Experts of a small language model: 435M tokens, 5989 steps.
Below are experts of layer 2 (counted from 0) of a mixture-of-experts language model. Rows are named router (the router's row for the expert), down (a neuron's output weights, with its number) and show model dimensions 0-255. Each number is 200 + 30 x the weight over its row's rms, rounded and kept within 0 to 999.
After each expert's rows: a language model's description of what the expert responds to. This comes from a sample of Wikipedia text that the model never trained on.

# expert 11
router,255,190,175,220,219,165,218,203,190,237,184,249,220,145,183,97,202,193,196,248,194,243,223,181,226,190,264,198,182,116,217,187,191,193,203,122,197,196,231,184,228,258,176,199,163,202,151,189,195,204,246,189,226,190,159,179,262,208,158,255,200,188,253,236,245,193,222,203,194,272,234,183,229,167,192,168,201,147,215,190,205,194,169,176,174,202,201,221,213,182,155,239,212,183,149,198,179,217,179,154,136,231,221,214,162,201,176,212,146,160,198,239,213,192,163,207,215,163,175,248,202,199,204,218,207,157,212,205,223,164,209,208,191,216,256,239,222,176,208,196,199,191,185,191,151,227,186,202,237,186,212,196,208,241,221,188,237,217,201,194,150,158,190,196,249,174,243,213,171,179,177,207,260,210,239,202,190,171,222,224,243,236,203,190,145,222,154,207,131,183,196,197,162,211,184,185,292,222,160,203,197,162,173,204,208,220,183,143,169,230,196,238,192,215,240,224,196,255,216,162,210,228,208,185,229,255,197,172,174,227,257,194,240,234,206,208,208,231,228,200,210,220,211,241,182,211,190,205,181,186,208,218,146,236,212,187
down2,187,211,209,200,168,226,213,238,182,186,229,183,171,198,167,199,187,214,183,222,178,191,133,208,185,273,185,181,178,208,200,207,177,217,168,131,274,212,202,264,182,159,227,188,229,219,242,261,236,183,210,240,214,242,233,207,155,192,263,207,207,243,204,194,158,190,240,132,265,164,240,190,174,201,180,186,202,244,255,199,164,179,201,204,186,198,175,140,200,185,186,208,189,230,173,141,198,199,175,187,175,149,190,188,190,202,184,216,219,202,183,160,193,182,185,157,205,199,203,229,217,219,172,194,214,176,224,264,212,213,180,233,178,189,199,198,213,215,202,181,249,175,203,227,187,190,153,160,204,170,192,164,214,187,296,205,206,218,217,265,181,182,274,210,164,232,206,211,166,214,198,161,168,186,196,199,161,199,181,160,219,269,193,228,169,187,164,150,208,159,207,190,222,218,193,182,173,175,181,176,195,229,200,205,182,227,159,140,240,237,187,192,234,201,206,210,189,216,183,180,256,163,178,176,169,190,174,214,199,172,195,183,196,107,202,219,187,201,181,142,193,261,188,175,148,151,150,140,174,183,164,199,182,143,148,214
What it handles: Prepositions following a verb or noun and leading into a noun phrase, such as of, for, by, with, on, after.

# expert 8
router,209,215,171,177,190,232,236,234,214,232,189,211,157,166,189,211,210,194,212,170,198,222,204,234,221,178,237,243,211,194,200,205,188,193,175,197,223,164,216,239,219,201,211,221,236,150,185,196,252,195,189,175,207,196,137,207,216,160,187,158,203,183,183,203,128,152,253,136,199,153,132,233,218,199,200,248,187,201,198,207,243,207,160,167,220,234,254,214,203,187,211,244,121,243,208,173,176,254,206,232,189,234,235,165,156,232,158,168,189,228,228,226,197,155,186,198,169,168,185,235,213,188,241,236,182,228,227,197,221,253,200,226,173,214,237,197,172,203,179,217,206,207,184,234,207,202,227,229,200,201,198,283,211,212,204,190,245,192,117,216,219,186,233,159,184,231,217,189,159,227,195,218,239,203,160,209,169,212,218,263,247,220,224,213,130,136,179,243,165,186,205,159,218,153,189,221,194,207,158,217,171,119,194,180,196,161,180,145,215,204,181,239,227,232,193,174,150,219,180,231,170,261,206,211,182,224,276,171,179,167,224,129,173,220,224,209,169,161,195,165,203,180,208,174,183,216,177,219,232,179,225,199,207,236,203,212
down0,234,199,149,251,197,236,194,174,212,128,179,190,182,205,151,254,215,232,210,178,205,176,180,230,262,181,191,169,173,228,168,217,168,165,205,215,205,232,245,257,165,210,193,199,228,215,222,206,213,194,245,133,202,194,203,200,211,260,210,219,189,216,143,240,142,219,243,252,223,220,248,159,237,185,275,234,173,160,160,212,234,182,223,197,246,176,167,252,227,189,221,194,187,194,184,231,168,186,191,264,198,167,133,178,199,247,245,217,192,277,171,171,221,240,234,205,208,180,209,262,174,185,233,226,251,192,174,174,177,126,253,229,212,198,234,189,189,206,185,192,187,246,219,193,201,143,245,181,204,208,186,182,186,249,239,207,211,172,149,221,207,216,189,200,230,231,196,191,212,147,210,204,198,129,181,229,182,172,229,214,194,215,191,148,173,212,196,196,252,180,182,240,170,201,167,149,227,236,212,188,203,247,194,198,224,187,214,178,227,183,174,203,124,209,193,191,189,204,202,170,213,207,222,218,187,223,213,197,220,218,220,218,194,166,170,213,212,255,189,214,260,281,184,212,211,173,214,180,172,240,214,229,201,225,207,208
What it handles: Inner fragments of foreign or Latin names and words, such as E-ud-ynamys, Cast-an-os, Sap-ar-ow, plus many plain "the" tokens.

# expert 17
router,213,203,209,188,199,194,193,325,186,255,200,189,213,211,183,177,231,235,195,111,228,212,201,223,210,214,203,180,184,258,254,274,212,174,230,222,213,230,189,128,211,169,195,191,150,196,190,220,212,252,208,156,182,147,201,242,196,221,127,198,244,206,150,211,171,268,239,178,146,205,220,203,185,199,193,214,206,191,196,228,162,145,251,192,222,178,178,135,225,198,225,199,213,233,210,210,267,186,188,208,202,169,185,250,219,178,181,156,138,150,251,127,190,171,153,220,189,214,163,244,237,206,236,237,187,243,186,181,223,148,180,204,239,212,141,214,188,194,210,229,200,254,223,189,189,136,184,203,188,228,236,170,207,175,220,207,234,205,238,177,160,198,195,206,228,241,237,206,210,207,166,199,240,207,208,195,222,216,212,209,197,206,216,204,225,231,233,194,188,240,206,176,193,195,194,209,166,170,213,187,220,153,198,212,184,194,211,200,215,170,212,154,178,218,197,207,158,158,216,222,170,166,253,221,198,212,137,204,209,188,197,214,241,215,234,225,179,206,208,253,198,196,157,226,220,239,203,171,240,232,197,246,245,176,185,232
down0,236,214,210,225,265,214,184,189,250,227,168,172,229,208,185,198,214,203,212,163,161,190,206,207,180,237,189,140,248,265,138,218,206,167,112,233,200,173,197,223,155,171,200,194,209,177,176,214,206,189,180,225,207,185,179,156,193,230,268,206,217,247,184,117,188,176,183,179,174,157,198,182,245,172,139,194,165,253,172,228,146,134,158,208,189,235,205,258,154,229,258,187,176,180,174,183,248,168,207,184,208,196,209,189,191,236,158,186,164,249,131,151,222,242,176,164,195,183,203,214,207,188,167,126,246,175,188,179,179,230,258,197,191,202,215,207,163,224,199,205,200,218,241,187,211,195,208,230,208,208,186,164,165,189,233,227,261,218,218,184,169,236,171,222,225,177,204,210,176,194,166,193,154,206,231,190,222,129,200,170,212,176,162,209,192,238,229,164,211,201,210,214,191,196,231,210,192,199,187,202,177,186,203,190,178,221,218,198,210,220,194,237,200,189,190,187,191,231,190,227,207,221,140,238,178,199,178,278,202,214,195,201,212,179,180,241,209,207,262,244,180,236,213,234,217,257,158,190,166,143,267,205,169,169,183,199
What it handles: Commas after clauses, years or adverbs, plus semicolons, opening quotes, dashes and ), in prose and lists.

# expert 23
router,164,200,202,208,194,243,255,124,203,237,196,209,192,231,217,210,199,249,219,172,175,167,140,195,164,187,208,232,201,177,214,169,175,224,191,158,196,211,195,270,208,223,211,222,196,263,215,220,178,235,232,170,272,171,220,150,158,185,205,217,211,219,190,214,201,213,186,177,201,179,189,189,190,208,236,181,206,265,193,202,141,144,234,149,261,204,139,184,208,249,221,211,145,184,232,158,186,203,232,201,210,189,237,216,216,224,196,164,204,166,178,155,209,114,192,205,206,229,228,211,156,178,195,241,203,206,187,197,146,194,163,203,168,204,207,212,176,225,187,211,203,160,188,201,193,151,182,212,186,226,252,224,229,211,228,212,200,191,191,213,190,214,213,111,205,198,232,211,199,180,188,204,179,184,226,182,183,224,160,138,205,247,224,175,152,233,216,203,235,160,245,209,246,221,212,251,194,170,231,214,208,205,158,177,222,220,212,134,209,226,229,232,225,201,217,210,298,185,178,178,215,170,165,190,181,218,255,165,158,158,177,196,195,212,186,198,155,179,222,255,206,219,222,114,207,200,261,208,194,225,177,200,193,160,215,132
down2,199,227,228,129,203,189,230,227,209,198,218,181,192,253,235,177,201,182,210,218,248,181,231,196,198,236,200,176,153,193,164,241,179,206,144,185,191,156,182,214,167,234,178,213,224,200,225,170,182,160,190,246,162,220,220,194,181,177,185,229,138,220,220,185,204,234,236,213,226,192,242,255,238,293,197,232,201,261,263,170,245,206,163,155,211,175,194,218,180,149,206,174,195,197,135,122,220,152,165,202,188,185,182,222,170,196,209,206,192,215,154,230,200,229,196,214,175,191,204,190,208,178,191,204,209,211,132,248,231,247,153,192,191,191,182,215,227,178,207,232,174,236,204,193,240,170,188,168,188,220,200,182,223,215,170,172,161,221,202,240,217,176,151,182,239,182,224,231,212,236,194,181,204,201,265,239,253,151,213,215,213,213,244,178,192,234,206,199,231,283,185,227,167,160,165,199,159,241,215,165,205,152,213,245,158,190,208,194,236,181,146,214,227,215,212,230,136,168,171,216,223,228,149,226,216,221,207,222,237,194,205,181,165,203,200,244,265,218,192,202,181,184,195,229,236,192,165,217,167,156,247,235,167,229,192,254
What it handles: Standalone small numbers and digits in sports, league and score tables, such as 8, 12, 0, plus the word school in High school.

# expert 15
router,208,196,207,210,190,177,160,112,203,150,195,175,172,262,209,189,225,223,203,219,201,192,226,181,217,226,234,193,192,227,207,216,204,245,185,186,222,200,181,248,192,141,232,215,193,222,233,206,224,196,245,199,210,136,148,201,254,277,244,253,167,175,209,167,197,160,197,215,198,221,171,212,185,251,207,227,179,225,186,210,207,131,230,221,211,180,165,153,242,168,180,230,215,138,202,192,245,197,197,211,228,227,236,264,253,251,213,176,169,170,157,246,209,221,236,194,206,250,175,185,243,176,168,196,158,193,182,193,244,237,151,175,263,163,219,198,210,166,188,177,182,192,217,240,214,215,221,179,192,203,199,123,187,203,221,241,193,181,233,222,201,165,224,167,218,195,219,226,187,228,171,160,154,162,173,195,191,185,200,159,189,173,194,206,174,190,220,190,245,182,210,214,223,242,230,208,196,203,143,183,202,203,180,206,136,198,178,199,226,164,190,197,200,148,169,184,227,90,221,233,178,202,216,205,175,143,120,211,211,226,220,206,209,197,216,267,184,201,223,205,228,198,184,224,207,223,192,177,197,174,195,189,171,269,252,168
down2,204,178,192,146,203,192,186,199,152,197,209,247,134,211,186,226,217,181,200,182,183,201,246,236,181,221,248,201,212,201,234,241,215,224,251,187,229,214,206,166,224,166,235,161,211,220,217,184,205,202,213,213,175,215,240,223,229,219,210,170,243,167,187,144,223,221,196,125,200,180,209,215,195,218,164,182,197,220,210,184,260,179,218,189,264,201,219,166,222,173,220,169,210,237,190,204,218,224,218,157,171,227,177,200,221,185,164,204,231,195,191,173,206,176,172,214,237,254,216,194,205,202,163,153,210,157,191,268,204,176,185,202,239,266,183,268,181,155,147,199,150,177,202,208,170,192,266,213,182,179,166,190,184,227,198,155,170,166,142,200,216,183,216,218,193,179,226,147,206,177,168,210,196,179,140,199,169,148,216,251,194,163,207,201,189,216,227,163,258,196,203,232,218,181,133,168,208,196,212,243,192,189,180,259,203,248,222,229,211,175,185,271,190,134,229,234,192,170,198,179,141,197,184,177,216,221,240,243,205,197,240,230,220,207,178,179,219,159,225,191,267,246,171,183,240,218,220,262,238,164,251,201,204,259,239,244
What it handles: Final digit of years after 199 or 201, as in 1985, and past-tense verbs or participles like held, became, released, promoted.

# expert 5
router,176,199,272,189,195,215,198,163,197,176,193,181,151,323,194,163,219,278,194,246,208,191,228,235,195,256,262,222,196,207,195,204,163,248,167,197,184,188,147,247,235,134,159,211,208,233,219,186,184,195,206,213,173,184,124,228,253,154,178,167,153,249,216,209,208,189,191,216,227,180,169,236,207,216,208,204,205,216,215,221,180,165,227,210,201,163,221,199,211,193,201,155,216,163,198,185,232,148,208,152,186,229,116,224,233,191,205,265,231,214,185,135,181,264,230,165,191,186,252,174,177,178,253,158,212,167,167,212,175,146,176,191,172,189,178,204,203,188,215,191,168,188,209,199,220,222,195,194,214,188,188,196,182,200,107,220,178,216,184,195,208,203,202,199,197,145,202,215,220,162,198,202,111,195,160,192,208,180,185,201,208,226,206,179,234,203,228,168,168,170,174,202,242,160,199,232,174,139,246,203,193,228,202,205,198,236,207,257,224,166,227,189,208,192,211,214,229,210,218,193,222,206,200,172,177,173,166,243,212,195,227,228,200,165,213,198,173,154,155,153,190,200,216,198,210,153,206,168,183,166,204,231,147,184,168,191
down3,192,162,206,259,224,172,213,118,199,230,174,228,242,215,140,166,243,147,214,236,206,204,205,186,204,212,173,125,202,184,174,223,240,251,214,195,242,134,171,239,182,226,155,160,197,218,180,175,182,157,198,174,194,184,164,168,187,184,236,219,194,163,227,178,209,203,193,216,158,217,195,178,170,199,222,164,177,183,222,169,204,169,241,222,200,245,209,225,190,208,175,199,170,201,211,244,181,175,133,199,196,169,116,208,171,197,222,201,201,231,223,227,208,217,189,162,208,181,173,196,203,199,182,199,231,190,183,131,193,216,205,181,160,147,208,249,169,167,209,223,188,174,233,190,212,212,179,215,196,209,167,161,172,220,175,231,210,183,221,180,213,153,160,185,194,225,196,182,251,142,218,160,199,187,173,267,196,235,194,153,177,230,167,178,213,171,251,230,200,277,194,226,207,195,258,202,178,267,167,169,286,240,182,197,203,255,197,200,176,159,179,246,222,232,186,231,211,181,252,202,244,212,197,222,273,208,247,183,214,215,194,236,185,205,194,150,155,221,191,157,231,177,196,182,212,230,227,140,210,200,205,223,179,153,233,188
What it handles: Sentence-final periods, decimal points in coordinates and numbers, and year prefixes like 199, 201, 200 before the final digit.